config.yaml
num_hidden_layers: 9
hidden_size: 768
n_experts: 16
experts_per_token: 2
d_expert: 448
d_shared_expert: 640
hidden_act: "clamped_swiglu"
moe_layers: [0, 1, 2, 3, 4, 5, 6, 7, 8]
router_score: "softmax"
normalize_top_k: true
routed_scale: 1.41
balance_loss: 0.00228
balance_bias: false
router_noise: 0.1
init_std_router: 0.00921
lr_router: 0.000957
num_attention_heads: 12
num_key_value_heads: 4
head_dim: 64
vocab_size: 16384
norm: "rmsnorm"
norm_place: "pre"
norm_eps: 1e-05
positions: "rope"
rope_theta: 10000.0
rope_fraction: 1.0
qk_norm: false
attn_scale: 0.125
tie_word_embeddings: false
parallel_block: false
init: "uniform"
init_std_qkv: 0.0162
init_std_o: 0.00382
init_std_up: 0.0162
init_std_down: 0.00234
optimizer: "muon_variant"
learning_rate: 0.00542
lr_mult_down: 0.7
beta1: 0.9
lr_head: 0.00353
max_grad_norm: 2.0
warmup_steps: 200
schedule: "wsd"
decay_fraction: 1.0
decay_shape: "sqrt"
final_lr_fraction: 0.0
batch_tokens: 65536
max_seq_len: 1024
doc_mask: false
train_tokens: 425900000
max_steps: 6499
dataset: "wikipedia_en"
Below are experts of layer 5 (counted from 0) of a mixture-of-experts language model. Rows are named router (the router's row for the expert), gate (a neuron's input weights, with its number), up (a neuron's input weights, with its number), down (a neuron's output weights, with its number) and show model dimensions 320-383. Each number is 128 + 32 x the weight over its row's rms, rounded and kept within 0 to 255.
After each expert's rows: a language model's description of what the expert responds to. This comes from a sample of Wikipedia text that the model never trained on.

# expert 9
router [161 148  93 172 125 151 163 113 176 167 134 111 118  98 155 176 127 138 160 150 152 194 103 129 110  72 121  69 122 136 110 184 111 109  81 163 121 194  32 143 120  72 123  88 155 109 115 105 104 151 129 100 144 139 124 131 130 188 108 144 159 146  93 150]
gate0 [124  94 155 163 146 121 144 100 147 180 106 159 133  98 174 135 160 148 118 132 136  99 109 104  52 161 142 123 117 147 145 134  74 127 125 161 155 109 165  78  47 104 124 117 122  87 153  96 148 170 180 155 129 209 159  90 186 196 107 177 158 157 179  94]
up0 [ 94  82 126  70 160 233 181  87 158 136  92 129 126 139 197 109 161 132 144 167 119  65 103 105  66 138 119 161 126 128 175 160  96  81 111 153 128 109  88  98  66 120 144 178 148 109 109  78 116 160 156 144  74 150 163 120 146 160  94 189 120  79 101  59]
down0 [154 136  73  98 147 167 148 115 132 208 134 121 170 136 130 106  78  87  63 110 103  94 148 200 145 136 124 141 144  53 107 147 193 120  61 103 127 196 111 109 152  73 120 129 137 145  74  96 115 133 122 142 101 142 107 142 122 137 124 103 134 123 125  83]
gate1 [127 110 113  90 123 169 152 133  46  95 176  83  97 160  86  97 163  48 116 170 104  86 151 177 144  71 130 107 115 113 134 111 105  59 133 104 194 105 131 170 147 138 103 134 176 125 100 103 131 166 147 117 157 105 144 132  88 160 117 136 146  72 214 160]
up1 [197 131 123 148 114 130 182  91  55 133 111 118  76 161 135  79 159 128  90 155 105  94 129 190 142 133 103 104 141  92 150 167 125  76 156 182 176 134  89 149  95 163  91 137 159 114 124  85 112 186 168  91 146  85 144 147 111 111 100  97 131 134 161 130]
down1 [160 155 100 142 152 137 116  98 158 128  86 147 108 149  91 102 134 128 129 134 112 128 120 106 127  70 145  88 122 148  96 164 126 127 108 192 137 109  96 166 119 150  96 154 177 157 101  92  94 109 141 126  72 154 102 124 111 129 124 109 161 174 141 194]
gate2 [ 52 108 102  99 148 144 113 139 176 135 147 103 146 147 148 128 107 156  71 155  80 140 150 155 164 118 102 176 126 150  81 175 155 183 114 149 176 104 140 124  47  99 130 115 149 169 150 127 117  95 137 108 106 125 178 148 122 121  99 119 108 102  98 137]
up2 [114 104 110 116 100 114 176 106 131 120 131  91 134  76 108 154  74 142 119 121  55 125 142 144 138 102 167 218 122 160 103 138 174 161 127  80 155  91 139 138  73 115 120 129 100 136 145 154 151  88 100 156 140  58 140 153 142 102 107 180 175 146 131 162]
down2 [142 109 152 189 111 106  83 181 161 152 162  80 111 130 144 182 119 117 143 133  99 137 166  88 168 123 173   4 124 145 148 148  98 139 141  60 103 121 104 117 159 109 135 130  81 166 158 156 135 145  66  95 113 150 101 163 116 196 172 110 102 147  78 180]
gate3 [143 122 179 172 129 171  87 180 102  82  64 112 115 110 128 143 101 153 144  74 178 104 136 143 116 167 118 161  98 117  92  72 156 105  78 139 108 155 131 181 142 134  86 169 106 167 133 168 132 117 107 114 104 136 143 139 171 134 108 130 133 205  60 108]
up3 [ 90 139 183  77  77 166  90 225  83 111 140 185 124 117 155 124  67 123 127 104 200 167 147  95 145 120 111 115 106 111  90 123 100 105 106 145 105 118 105 198 140 100  88 143 112 137 115 172 158 143 118  86 118 152  81 137 171 127 196 113 175 151  82 109]
down3 [114  84 165 164 171 167 137  97  85 159  71 122 132 142  73  89 143 157  77 133 103 130 104 148  99 112 147  90 103 159 122  99 145 103 153 134  65 148 104 144 155 111 139 152 112 114 170 111  89 188  89 146  80  91 155  79 152 151 125 124  83 105  96 190]
gate4 [ 85 118  70  77 179 133 178  88 135 124 143 152 124 147  97 135 123 185 109 169  96  68 152 196 170 145  96 150 168  96 102 167 146 127 106 141 174 109 180 147 137 135 181 122 140 136 107 125 137 130 130 113 116 142  86 173 137 102 124 116 215 129 180 118]
up4 [118 180  98  90 163 175 143  56 111 152 120  94 108 145 165 107 148 106 128 113 125 109 157 101 127 112 121 108 178 124 132 184 148  86 126  95 139 149 177  98  91 134 168 108 139 110 118 103 178 153 148 117 165 128  84 161 127 149 119 180 175 131 199 168]
down4 [121 184 164 172 151 161 139 140 178  57  74  67 111 148 141 111  96 131 103 186  56  69  73  64 149 102  74  94 170 137 166 175 137 148 122 121 154  90 134 134 101 109 178  95 151  88 155 149 161 130 135 159 176 158 114 153 184  72 165 105 111 120  91 116]
It responds to: Verbs, pronouns and function words in narrative prose, e.g. insist, avoid, him, that he, to, plus the "2" starting years like 2022.

# expert 0
router [182 181  63 183 122 148 110 155 138 144  62 112 120 112 138 153 161 156  81 158  97 114 147 136 146 114 190 128 155 118 160 114 115 140  69 134 128 123 187 133  47 108  83 112 144 109 145 169 166 123 154  49 199 108  96  94 131 171 184 143 131  96 165 135]
gate0 [140 146  96 101 150 118 180 118 120  60 106 130  86 125 146 130 168  57 164 142 101 123 135 145 121 130 226 156  81  65 137 150 151 144 152  91 111 108  62 145 103 135 137 129  85  99  72 109  73 151 103 103 138 107 110 129 154 112  53  77  76 105 146 112]
up0 [113 154 115 123  87 154 184 150 123  94 124 147 121 146 128 131 134 114 126 156 137 152  96 119  74 136 161 168  81  97 122  93 178 125 117 128 119  75 121 102  90 112 144 108 130 147 110  79  46 109  97 123 121 145 167 127 115 132  96  40  56  84 142 111]
down0 [135 117 112 193 123  92 137 124  84 140 145 126 195 177 108 171 160 144 161 104 105 163  74 159 109 135 124 168 132 139 109  64 175 157 122 167 136 104 159 147 153 130  64 188 144  98 185 157 140 105 168 124 114 129 142 167 145  97  90 123 168 155  67 111]
gate1 [114 140 146 128 136 122 153  89 224 174  97 124 147  75 177 112 128 138 170 154 155 127 120 116 115  98  88  94  96  94  64  98 145 110 136 125  86  73  71 173  88 172 103 109  51 163 136 112 112 201 139 173 121  84 126  82  91 100 183  96 139 100 146 121]
up1 [144 128 143  92 173 121 156 104 142 129 123 115 143  77 151  93 130 163 150 116 139 131  84 141  90 131  97  95 118  97 114 105 143  98 126  72  64 135  69 177  79 201 133 100 117 108  89 116  97 189 180 139 180 116 136  74 106 132 164 121  94 116 150 166]
down1 [ 85 142 154 103 151 158 162 131 131 107 140  53 147 105 125 116 120 109  77 119 134 121 101 136 130 120 181 154  88 126 145 181  72 137 175 141  59  65  88 133 163 158 173 106 147 148 156 151  94  79  90 117 139  65  90 129  97 107 228 145 138 169 116  83]
gate2 [181 212  56 155 121 144 133 115 101 104 163  89 112 182 122 152  97  97 183  77  74  93 153 189 152 217 129 178  64  88 132 132 108  77 136 178 129 101 142 134  98 183  92  80 139 113 147 151 144 171  88 144 166 146 129 122 110 132 110  86 130 103 126 141]
up2 [129 152 126 152 119 118 185 138 137  74 135 159  97 145 103 145  77  73 128 132 173 116 174 130 152 165 153  86 131 119  92 124 104 135  83 112 191 115  69 110 107  81 152  79 111 120 132  94  93 167 152 150 128 119  99 136 102 154  87 138 158  94 175 127]
down2 [ 68  86 109 145  97 110 200 114 191 153  86 122  77 145 150  84 156 161  88 131 154 163  96 140 116 186 108  81 178 126 166 122 123  91 115 144 175  82 156 151 109 129  45  80 106 110 123 157  96  83 159 127 118  96 163 149  80 154 130 158  99 132 109 127]
gate3 [ 73  99 137 132 147 137  87 120  39 108 118 122 144 146 130 187 143 142 140 155 128 172 137 111 157 156 135 146 165 164 155 101 176 180  97 114 128 118 147 117 156 135 177 148 133 102 142 146 137 107 145 150 129 161 123 132  90 183 158  82  78 113 112 100]
up3 [168 152 140 114 127 155  66 176 121 122  70 167 103  86 121 175 132 117 128 121 101 100 162 177 142 159 117 118 129  88  95  97 149 107 130  86  98  63 129 129 184  73 144 150  92 119 106 123 123 144 177 150 157 178 143 141  84 122 135 118 120 114 171 129]
down3 [121 133 155 105 111 141 118 109 125 162 145 125 128 199 123 116  60 156 151 119 108 105 103 143  68  23 174 124 168  88 177 102 128 155 164 106 177 114  86  74 153  64 129 119 174 183  88 114 152 146 159 165 134  87  75  67 117  91 133 170 129 134 130 119]
gate4 [123  90 100 165 136 171 143 133  88 119  81 111 121 150 117 135 112 121 165 144 122 131 123 131 106 159  90 201 128 121 121 142 162 129 208  95 143  42 147 105 150 136 134 133 153 114 107  96 108  98 159 171 132 105 146 124 146 155  80 116 171 155 126 112]
up4 [145  91  99  56 148 148 120  55 162 201  96 142 116 112 170  93 121 168 101 156 122 118 142  87  49 164 104 141 133 129  87 113 172 157 201 142 148 122 112 162 112 152 162  86 130 171 119 154  93  91 171 167 173 136 166 153 149 210 136  81 183 185 153 155]
down4 [146 145 145 199 102 136  84 217 119 127 114 151 152 100 155  90  65 154 119 102  73 120 103  57 153 176 135 131 159 149 119 109 157 106  95 124 137 111 126 123  99 133 162  85 144 105 100 101 149 172 123 103  63 111 109 146 156 124 125 156 127  85  87 108]
It responds to: Capital letters or first syllables beginning proper names, often after a table pipe or line break, such as B in Bocchino, Sask, Par.

# expert 11
router [111 150  89 118  90 185 126 122 175 153  97 148 127 172 150 158 149 103 155  99 159 174 105  94 184 151 119 133 172 124 156 105  72 176 186 131 112 169  73 109  63 154 104 129 141  85  98 176 134 134  97 129 106 150 129 101 133 168 132 173 192 163 103 108]
gate0 [ 79  99 117  93 131 127 149 105  91 118 105 105 124 141 121 105 174  76 196  46 118 130 124 103 120 156 167 117 146 141  78 210 140  95 129 141 129 100 151  79 126 133 108 155 108  96 147 140 101 101 155 155 185 117 179 148  59 115 114 137 119 104  65 162]
up0 [ 92 110 157 122 103  91 133  84 130 100 148 102  78 144 127 150 130  35 236  90  92 198 102  70 102 185 126 158 112  78  90 186 151 137 161 185 149  62 136  93  68 119 100 111 146 126  97 167 167 171 176 127 173 128 162  81 146 138 161 122 158 109 123 114]
down0 [ 98 115 198  87  90 159 119 123 161 141 146 177 171 131  66 116 128 121 139 191 111 158 199 170  42  95  60  85  71 150 107 110  84 128 145 133 142 175 111 148 170 131 218 149 214 108 113 108  95 125 119 134 103  78 159 127 115 183 147 130 102  74 114 127]
gate1 [ 96 125 142 135 215 147 148 197 141 137 137 133 137 130 116 113 135 122 102  55 115 142 149 189 163 138 120 107  93 141 157 127 136 175 160 107 154 212  95 115 141 168 116 164 150 114 150  56  97 127 123 171 160 102 140 127 102 111 104 184  85 127 177 131]
up1 [113 134 166  83 176 193 119 117 135 193 127  93  97 154 151  76 132 113 175 155 146 172 136 146 106 161 130 158 155 206 200 149 128 147 165 134 160 112  98  90 172 114 132 208 106 107 153  43 155 128 164  68 170 145  93 132 138 186  79 184 165 117 214 115]
down1 [ 87  93 123 148 116 107 164  78 171  99 106  98 119 126 139 103  81 118 153 125 171 170 151 123  88  81 110  91 155 134  67 233  62 134 124 154  98 121 136 130 127  98 121 137  77 134 132 127 172 101  75 126 112 130 144  92 170  73 134 120 131 166 121 126]
gate2 [151 106 168  83 109 107 220 206 162  95 104 100 144  80 115 121 150 116 148 142 105 134  98  86  41 158 130 191 137 103 158 117  91 172 123 156 115 149 163 132  54  78 117 120 177 186 110 156 110  97 107 146 150 134 141 172  96 169 149  73 105 150 143 119]
up2 [154  70 135  58 138 109 185 176 161 147 121 106 147  78 164  99 162  90 170 122 103 107  87  91 113 147 108 121 132 153 177 134 144 203 176 150 160 107 192 108 141 149 162 170 151 162 173 119 121  72 125 106 116 130 194 158 126 144 133  59 156 187 137 160]
down2 [149 206 150  80 130  91  84 153 139 151 140 173  98 162 158 172 145 157 116 143 168 169 117  49 106 139 180 138 140 152 114  87  90 114 172 123 176 128 141 103  92 168  70  41 175 164 100  83 123 143  77 110  95 101 122  95 180 105 157 115 135 118 104  83]
gate3 [153 100 136 168 179 109 179 121  89  69  86  98 117 129 107  33  98 128 133 114 157 123 165 141 133 132  80 183  87 144 141 162 146 118 143 149 172  79 133 110 101 122 119 147 140 151 186 179 151 153 124  96 127 120 173 163 103 120  75  36 114 130 173 121]
up3 [186 117  96 111 185  93 140 107  74 135 141 129  68 121 150 140  83 120 134  87 124 108 137  50 133 117  46 171 101 108 134 158  98 170 186 144 116 159 141 124 103 140 111 139 110 105 131 191 150 106 122 127 100 165 104  89 111 100 128  92 171 169 151 134]
down3 [119 134 131 162 231 141  97  86 141 123 160 106 112  87 127 116 147  58  73 130 135 158 115 114  99 117 164 214 147 122 185 112 137 117 108  99 125 187 164 141 130 132 126 113 135 100 133 120 122  98 106 147 151 179 127 116  62 108 142 162 166 149 114  89]
gate4 [111 107 141  90 130 115 115 114 127  91  42  66  53 108 163 170  77 191 133  92  64 136  97 169 131 160 112 114 153 122 124 159 139 103 101 102 135 189 156  90 164 140 129 133 129 108 113 108 138  93 137 176 110  85 189 125 112 150  76  90 104 179 109 170]
up4 [120 170 141 116 131 101 149 147 145  80  99  95  91 200 119 120 114 198 162 122 150 143 136  80 126 145 184 115  93 111 114 120 128 156  90  92  67 192 189 169 174 138 159 176  84 101 100 126 112 154 145 175  68  73 176 138 154 130 101  43 180 116  41 130]
down4 [201 145 123 122 173 217  89 170 129 172 108 171 135 118 149 100 116 136  90 143 146 101 121  85 130 163 131 105 151 135 141  87 116 146 138 179 142 126 171 147 135  94 168 127 156 193 126 113 136 153  82  97  49 173  85 103 143  90 170 166 112 134 141 176]
It responds to: Paragraph breaks before headings or new sections, and word-initial capitals or fragments in scientific and taxonomic text, e.g. "(V", "Com", quotation marks.

# expert 12
router [156 136 136 131 149  85 163 121 129 155 116 182 117 121 122 135 100 164 205  20 168 176 128 120  89 142  83  70 141  95 162 156 141  83 112 115 169 181  78  61 152 108 128 148  37 167 139 164 129  99 155 134  91 134 148 113  90 160 126  73 165 117 146 171]
gate0 [130  71 139 131 153 173  75  82 120 116 134 101 131 131 190 121 157 108 106 128  96  73  64  91  57 160  96 105  79 167 144 164 191  67 103 150 153 135 128 203 119 132 125 133 126 193 114 119  89 178 152 104 176 158 115 170 121  81 123 126 104 105 179 126]
up0 [144 106  82  93 148 133 107 130 130 150 133 183 103 129 171 130 100 128  68 129 152 119  51  88  84 145 142 125 111 133 155 149 174  94 119 152 121 108 102 155 146 126 158 140 150 154 108 132 111 121 154 130 169  68 118 145 107  88 176 123  79  70 185 128]
down0 [153 155  99 135  71 124  87 101 159  98 132 131 145 104 106 113 114 191 125 137  70 148  96 138 202 119 147  72 183 124 111  86  91 137 161 105 123  97 153  84  99 108 118 148  80  63 185 171 113 116 108 104 120 140 154 166 170 159 161 141 200  89 104 131]
gate1 [ 69 107 145 162 136 143 120 117 129 106 106 154 192  73 132 128  79 111  82 123 100 134 174 158 144 139 160 163 157  92 129 148 145 169 165 110 164 118 152  98  96 143 120  89 110 101 169 133 102 204 130 101 117 111 128 153 116 166 130 114 165 166 142  71]
up1 [125  61 138 145  91 107 105 132 124 131  97 101 170  46 117 107 123 117 103  90 110 178 107 188 138 119 144  97 113  92 148 159 110 146 169 116 130 108 144 120 115 104 129  64 139  74 133 112  71 199 170 111 117  89 153 147 159 155  79 107  93  61 188  85]
down1 [164 147 125 119 114 101 122 112 128  96 145  88  85 182 125 133 155 142 121 121 128  78 112 163 105 120 185 119 160 113 109 176 145  70 113 141 159  56  86 192 155 164 119 130 167 102  92 151 140  78 193  64 150 158 164 108 101 117 105 132 110 111  96 123]
gate2 [113 119 111 123 138 172 130 115 174 119 123 135 111 119  74  80 153 114 136 117 117 122 150  91 156 178 172 143  89  72 150 113  80 179  95  60  96 185 145 139 138  53 177 145 164 136  99  86 163 124 124 145 156 158 153 163  76 116 126 108 134 149 141 109]
up2 [ 91  88 105 158 195 117 103  80 172  85 110 166 129  89 107  85 153 111 102 167 133  97  80 103 122 135 185 111  70  66 150 153 114 145 101  74  79 133  94 168 145  73 148 124 171 163  86 119  82 101 131  76 168 106 158 149 101 153 131 124 122 128 127 138]
down2 [126 141 194 139 154 107 115 107 100 117  98 162 152 109 169 129  99  64 119 111  65 136 119 136 107  91 107 134 124 187  91 121 116 131 138 122 138 153 146 186  94 112 193 131 107  81 103 192 146 149 160 102 226  93 145 117 111 101 118 141 160  67 155  58]
gate3 [123 132 129 104 128  76 157 184 142  96 187 116 171 178  75 170 149 120 188  75 183 130 195 128 103 135 149 128 163  73 161 113 131 119 151  90  97 155 116 145 125 137 107 136 114  95  72 131 146 138 129 152  74 139 175 110  99 173 153 169 108 135 101 116]
up3 [ 63 174 128 112 145 109 117 131 166  79 154 127 112 163 130 162 110 141 190 127 171 102 176 121 132 125 107 173 153 108 179 153 126 133 123 171 144 165  96  74 132 123 105 124 159 140  98 154 151 145  88 175 110 150 168 100 111 173 186 101 109 156 132 178]
down3 [ 91 134 132 164 137 134 164 101 152 125  83 116 116  76  96 151 195 137 127  97 113 137 101 126 129 129 125 139 125 135 152 134 106 100 149  87 121 134 120 146 123 122 159 146 129 144 159 118 127  73 124 171 143 117 115 140 153  48 109  95 207 122 138 138]
gate4 [132 190  77 130 151 110 111 143 122 178 163 161 138  99  92 118 109 121 159 160 210 152 168  81  85 158 152 141 147 100 153 159  99  76 133 140 156  71 122 136  71 110 144 110 100 114 156 160  90 145 153 169 151 124 119  76 119 143  71 137 128 119  92 119]
up4 [130 185  53 142 112 105  98  88 122 161 141 136 121 112 161 114 143 113 179 175 198  75 126 100 119 150 186 101 158 121 133  80 114  85 146 143 115 171 142 149  97 126 170  85 147 198 168 104 179 128 152 147 153 126 181  63 169 126 122 147 104 133 102  90]
down4 [137  48 189 118 195  77 151 116 103 105 107 127 112 175 125 189 114 147 102 103 115 142 130 132 186 133  89 166 117 104 129  97 127  98 120 121  78 133 124  78 146 126  77 163 160 170 137 143 136 142  99 106 131 148 133 173 130 124 119 129 129 133 128  90]
It responds to: Commas, and, the, of and word-final adjective or verb endings in running expository prose, such as verbal,, integrated, planned the.

# expert 8
router [151 135 127 120 107 178 103 175 107  85  64 174 172 153 180 178 130 132 121 191 141 148 115 135 113  37 119 126 123 143  99 160 156 112 184 105 181 117 136 205 176 141 125  57 151 118 121 138 129 135 157 157 107 110 130 119 139 154 102 134  97 107 134 152]
gate0 [158 135 193 162 128 131  45  87 128 144 120 144 136  83 153 119  92  80 190 109 134 157 116 129  85 126 135 161  93  85  39 158 140 130 121 104  80 130 138 108  96 153  83 168 171 163 109 121 136 185 138 141 129 154 161 134 172 110 127 118 115 188 145 123]
up0 [146 133 177 151 123 164  60 136 101 121 137 163 138  85 122 132 114 136 170 161 175 140 116 113 104 154  80 180 106 122 103 111 130 128 123  77  96  46 108 102 126 128  48 133 136  98 120  81 165 133 149 160  50 181 190 114 141 138 139 127 125 155 126 120]
down0 [ 98 131 188 118 128 191 151 120  83 163 105 210  80 141  99 136 136 184 141 139  88  86 102 111 130  99 145 168 195 135 122 109 117 120 113 139 167 155 138 129 122 117 119  96 122 174 136 180 158 132 108 113  76  91  99 122  97 164 155 112 177 147  89 156]
gate1 [116 174 147  71  95 151 174  76 116 107 140 200 127 154 150 149 131 150 116 125  86 133  94 200  95  80  42 149 103 122 133 123 118 116 108 116 142 172 172  92  96 131  94 103  87 113  95 113 117 132 126 137 115 118  65 128  87 165 137 137 135 166 113 135]
up1 [134 108 140  96  88 114 134 134 122 117 124 149 171 193 174 162 110  93 123 136  98 165  53 114 106 116  98  78 137  62 146 110  62 114 163 123 165 128 186 134 111 134 144 102 145  83  54  84 158 157 182 209  96 194  72 165 106 139 175  99 172 115  92 191]
down1 [140 112 162 123  89 164  88 104 135 138 111  75 163  77 139 186 136 129 142 150 143 185 101 122 205 128 145 142  45 107 113 119  82  95 116 121 179 116 124 114 125  77 165 158  97 176 121 159  90 103 166 122 143 142 144 132 139 106 172 102 103 115 168 173]
gate2 [134 134 126 151 121 166  68  61  89 148  96 148 145 213 166 122 208 162 117  94 122 113 101 139 163 157 120  85 122 109 129 145 109  92 109 104 137  66 141 176 124 123 124  90 146  72 184 168 135 133 140  96 125 115 156  73 118 161 115 147 169  58 100 155]
up2 [104 132 107 192 106 110 137 115 100 117 138 105  71 155 155 117 191 201 128 133  92 139 172 118 192 166 105 112 141 139 124 134  93 158 132  96  86 110 121 106  93 143 127  55 158 117 199 151 102 101 144 145 120  42 169  95 120 119 126 119 150  61 165 118]
down2 [165 101 160 103 134  72 115  85 134 117 122  96 135 123 115 153  75 107 132 145 148 134 162 109 145 110  97 159   3 130 171 128 124  93  73 143 127  81 122 164  87 185 135 171  58 133 117 140 103 191 156 120 133  77  86 186 108 116  95 127 109 187  79 162]
gate3 [163 153 150 139 113 130  99 150 138 116 154  94 113 105 133 131  54 128  84 178 114 217 113  88 102 128 103 102 105 110  92 165 116 125 109  83 101 136 109 173 159 114 150 133  52  91 103 133 155 164 178  91 113 163 171 113 109 119  86 136  95 105  84 193]
up3 [135 155 134 156  85 148 159 148 190 155 201 109 188 167 127 170 117 116 109 199  92 212 100 164  94 150 108 145 124 165 113 160 117 188 168 132 155 134 140 143 173 116 120 163  98  78  94 129 173 134 115 120 136 123 121 174 181 158  86 100 130 124  92 192]
down3 [ 59 125 140  81 154 118 120 126 124 109  61  78 130 175 116 177 126 157 158 102 126 131 163  80 123 111  88 130 146 139 120 126 100 131 125 138 128 119 177 134  90  99 166 137 187 172 117 103  89 152  77 106  69 139 144 183 132  88 113 142 100 110 144 163]
gate4 [119 151  56  69 110 176  96 139 135 190 161  96  94 106 109 164 114 152  95  65 166 120 154 153 158 141 112 104 141 116 111 143 112 147 131  92 127 136  57 117 153 107 162 176 157 142  64 145  84  94  84  79 132 148 143 168 149  87 152 208 160  97 152 106]
up4 [112 105 121  78 123 164 111 153 160 156 122 157 167 166 120 181 145  86 133 168 117 123 119  82 107 162 143 173 166 173 156 100 155  62 130 112 140 194 146 163  86 137 158 101 158 201 130 123  99 133 177 153 120  84 164 139 172 112  87 155 156 189 132 103]
down4 [107 154 183 166  91 111 126 110 143  98 135 112 112  91 147 122  89 121 101 160 185 159 147  93 191 119 137 117 138 126 127 158 157 149  82  89 134 135 103 127 105  55  90 128 107 126 132  57 126 220 118  67 130 156  88 134 128 150 122  87 137 121 109  77]
It responds to: Periods and word-final pieces that end sentences or titles, often before a line break or He/The, such as Justice., match., Queen.

# expert 6
router [158  46 171 141 123 142  72 156  75 164 108 159 117 103 152  98  89 109 156 132  80 139 163 103  81 141 157 105 116 120 113 126 126 125 129 144 126 131 154 117 135 121  60  71  76 141 110 175 148  94 166 182 101 194 153 118 140 164 149 127 144  85 125  82]
gate0 [126  97  72 122 138 132  88 128 176 124 140 106  65 137 120  87 156 126 123 134 116  99 107 147 143 101 103 216 151 112 159 122 136 136 120 176 160 166 172 164 185 132  88 161 114 172 103 154 187 129 126 123 197 128 172  68 157 163  94  99 123 131 140 142]
up0 [122  93 158  94  61 131 112 166 135 106 122 107  70 142 133 141  76 129 124 131 108 160 104 112 138 113 131 192 132 117  86 114 101 115  87 110 159 115 123 160 136 158  93 135 136 106  73  85 164 127 137 100 141 105 108  85 106 167  72 106 112  83 136 127]
down0 [100 160  75 112 126  73 191  85 117 157 201 184  84 185  86 130 136 186 123 123 189  93 145 138 158 109 123  98  80 197 122  94 129 134 125 144 119 157 125 117  92 133 137  97 121 111 128 130 198 157  96 144  94 136 178 116 158 158 118  99 161 140 132 130]
gate1 [ 85  91 101 158 132 153 122 150 101 186 136 139 106 129  99 158 141  94 131 117 102  89 173 173  81  82  90 112 159 154  75 184  86 181  68 184 100 156 109 162  94  70 172 144 130 104 190  80 184 157 116 110 118 130 131 131  97 125 159 167  58 102 120 152]
up1 [ 90 154 153 159 133 149 147 144 188 156 104 108 115  97 114 166  85 180 143 177  80 160 174 204 153 115 118  91 130 154  84 165 115 134 123 122  81 169 131 166 112  64 112 137 134 108 134 128 140 143 117 143 108 160  88 160 159 150 137 104 124  94 111 179]
down1 [ 84  55 173 117 148 143 121 121 139  99 146 145 115 119 177  94 119 156 140 185  86 160 140 125 132 137 136 140 139 162 153 117 113 144 167 130 111 137  86 143 138 139 156 125 107 117 136  67  85 120  93  64 110 100  67 103 157 142 145 127 120 134 139 113]
gate2 [ 85  94 145 206 133 119 132 104 138 122 195 117  98 165  94 148 123 160 180 161 128 124 134 129 132 146  58 183 162  97 133 121  96 140  98  96 100 102 145  81  82 144 135 105 140 140 137 112 164 117 124 124 121 176 146  95  62 165 135 185  97 178  71 127]
up2 [103  91 113 161 139 146 160 119 143 175 161 118 105 161 130 119 102 107 202 114 148 154 159 140  92 148 110 138 114 140 113 158 112 157 112 104 129 144 194 146  85 161 116  92 151 183 114 143 137 118 105  74 164 215 146 104 112 208 129 154 149  83 143 153]
down2 [174 139 103  87 133 112  94 151 133 155 127 114  74 183 143  84 108 136  98 145 109 166 136  90 105 100 131 124  79  93 145 138  96 107  94 149 171 189 131 136 149 114  94 125 122 177  93 146 117 133 143 122 136 137 161 106 115 121  80 133  68  56  78 144]
gate3 [170 128 192 205  74 125  83 112 142 159 163 125 103 179 129 196 119 158 111  90  90 148  86 113 112  93  78 144 112 141 127 128 103 174  99 124 160 138 122  78 136 173 100 148 124 111 105 153 129 126 127 104 141 120 201  58  85  93 101  95 145  77 232 104]
up3 [131 131  97 161 122 165 148 139 135  66 136 102  79  98 162 143 199 160 158 101 132 149 140 112 102 103 147 176 117 198 140  99 141  88 126  96 195 117 108  86  96 137 150 110 102 118 129 118  85 105 105 102 119  77 150  92 168 133 120 157 125  62 191 100]
down3 [119 119 125  85  93 128 178 135 127 127 109  95  94 136 133 153 135 126 105 129 112 109 127 123 153 148 137 156  88  96 108 114 111 100 114 101 160  84 126 185  97 140 123  98 108 147 129 136 164  98 112 132 142  92 176 127 147 159 103  68 115 123 133  94]
gate4 [ 95 120 100 123 139 130 156 119 164 133 145 159 115  94  76 116  69 129 129 129 113 128 212 127 154 135 177 105 139 174  75 144 109 128  99 145 136 126 102  89 131 191 151 128 124 145  84 128 129 116 138 129 118  80 132  83 132 115 123 105 128  14 157 133]
up4 [126 130  94 150 165 111  92 115 149 164 128 178 141  65  90  79 129 141 119  72 169  81 166 171 130 142 162 132 126 127  78 139  58 170  93 149 146 156 118  77 100 175 157 116 118 141 131  99 122 115 150 108 148  97 153 139 118  94 160 168 136  77 130 159]
down4 [164 123 166 139 177  98 168 132 164 186 144 100  88 154 102 130 138  88  91 138 175 189 129 111 118 153 107 104 117 157  97 102 155 121 109 169 131 167 139 150 196 105 135  96 136 101 148  39 148 127 151  57 152 160 136 130 144 158 104 113  78 177 102  98]
It responds to: Prepositions before places and dates and the dashes and hyphens in ranges, such as in Washington, born in Wells, north of, 2900–2700.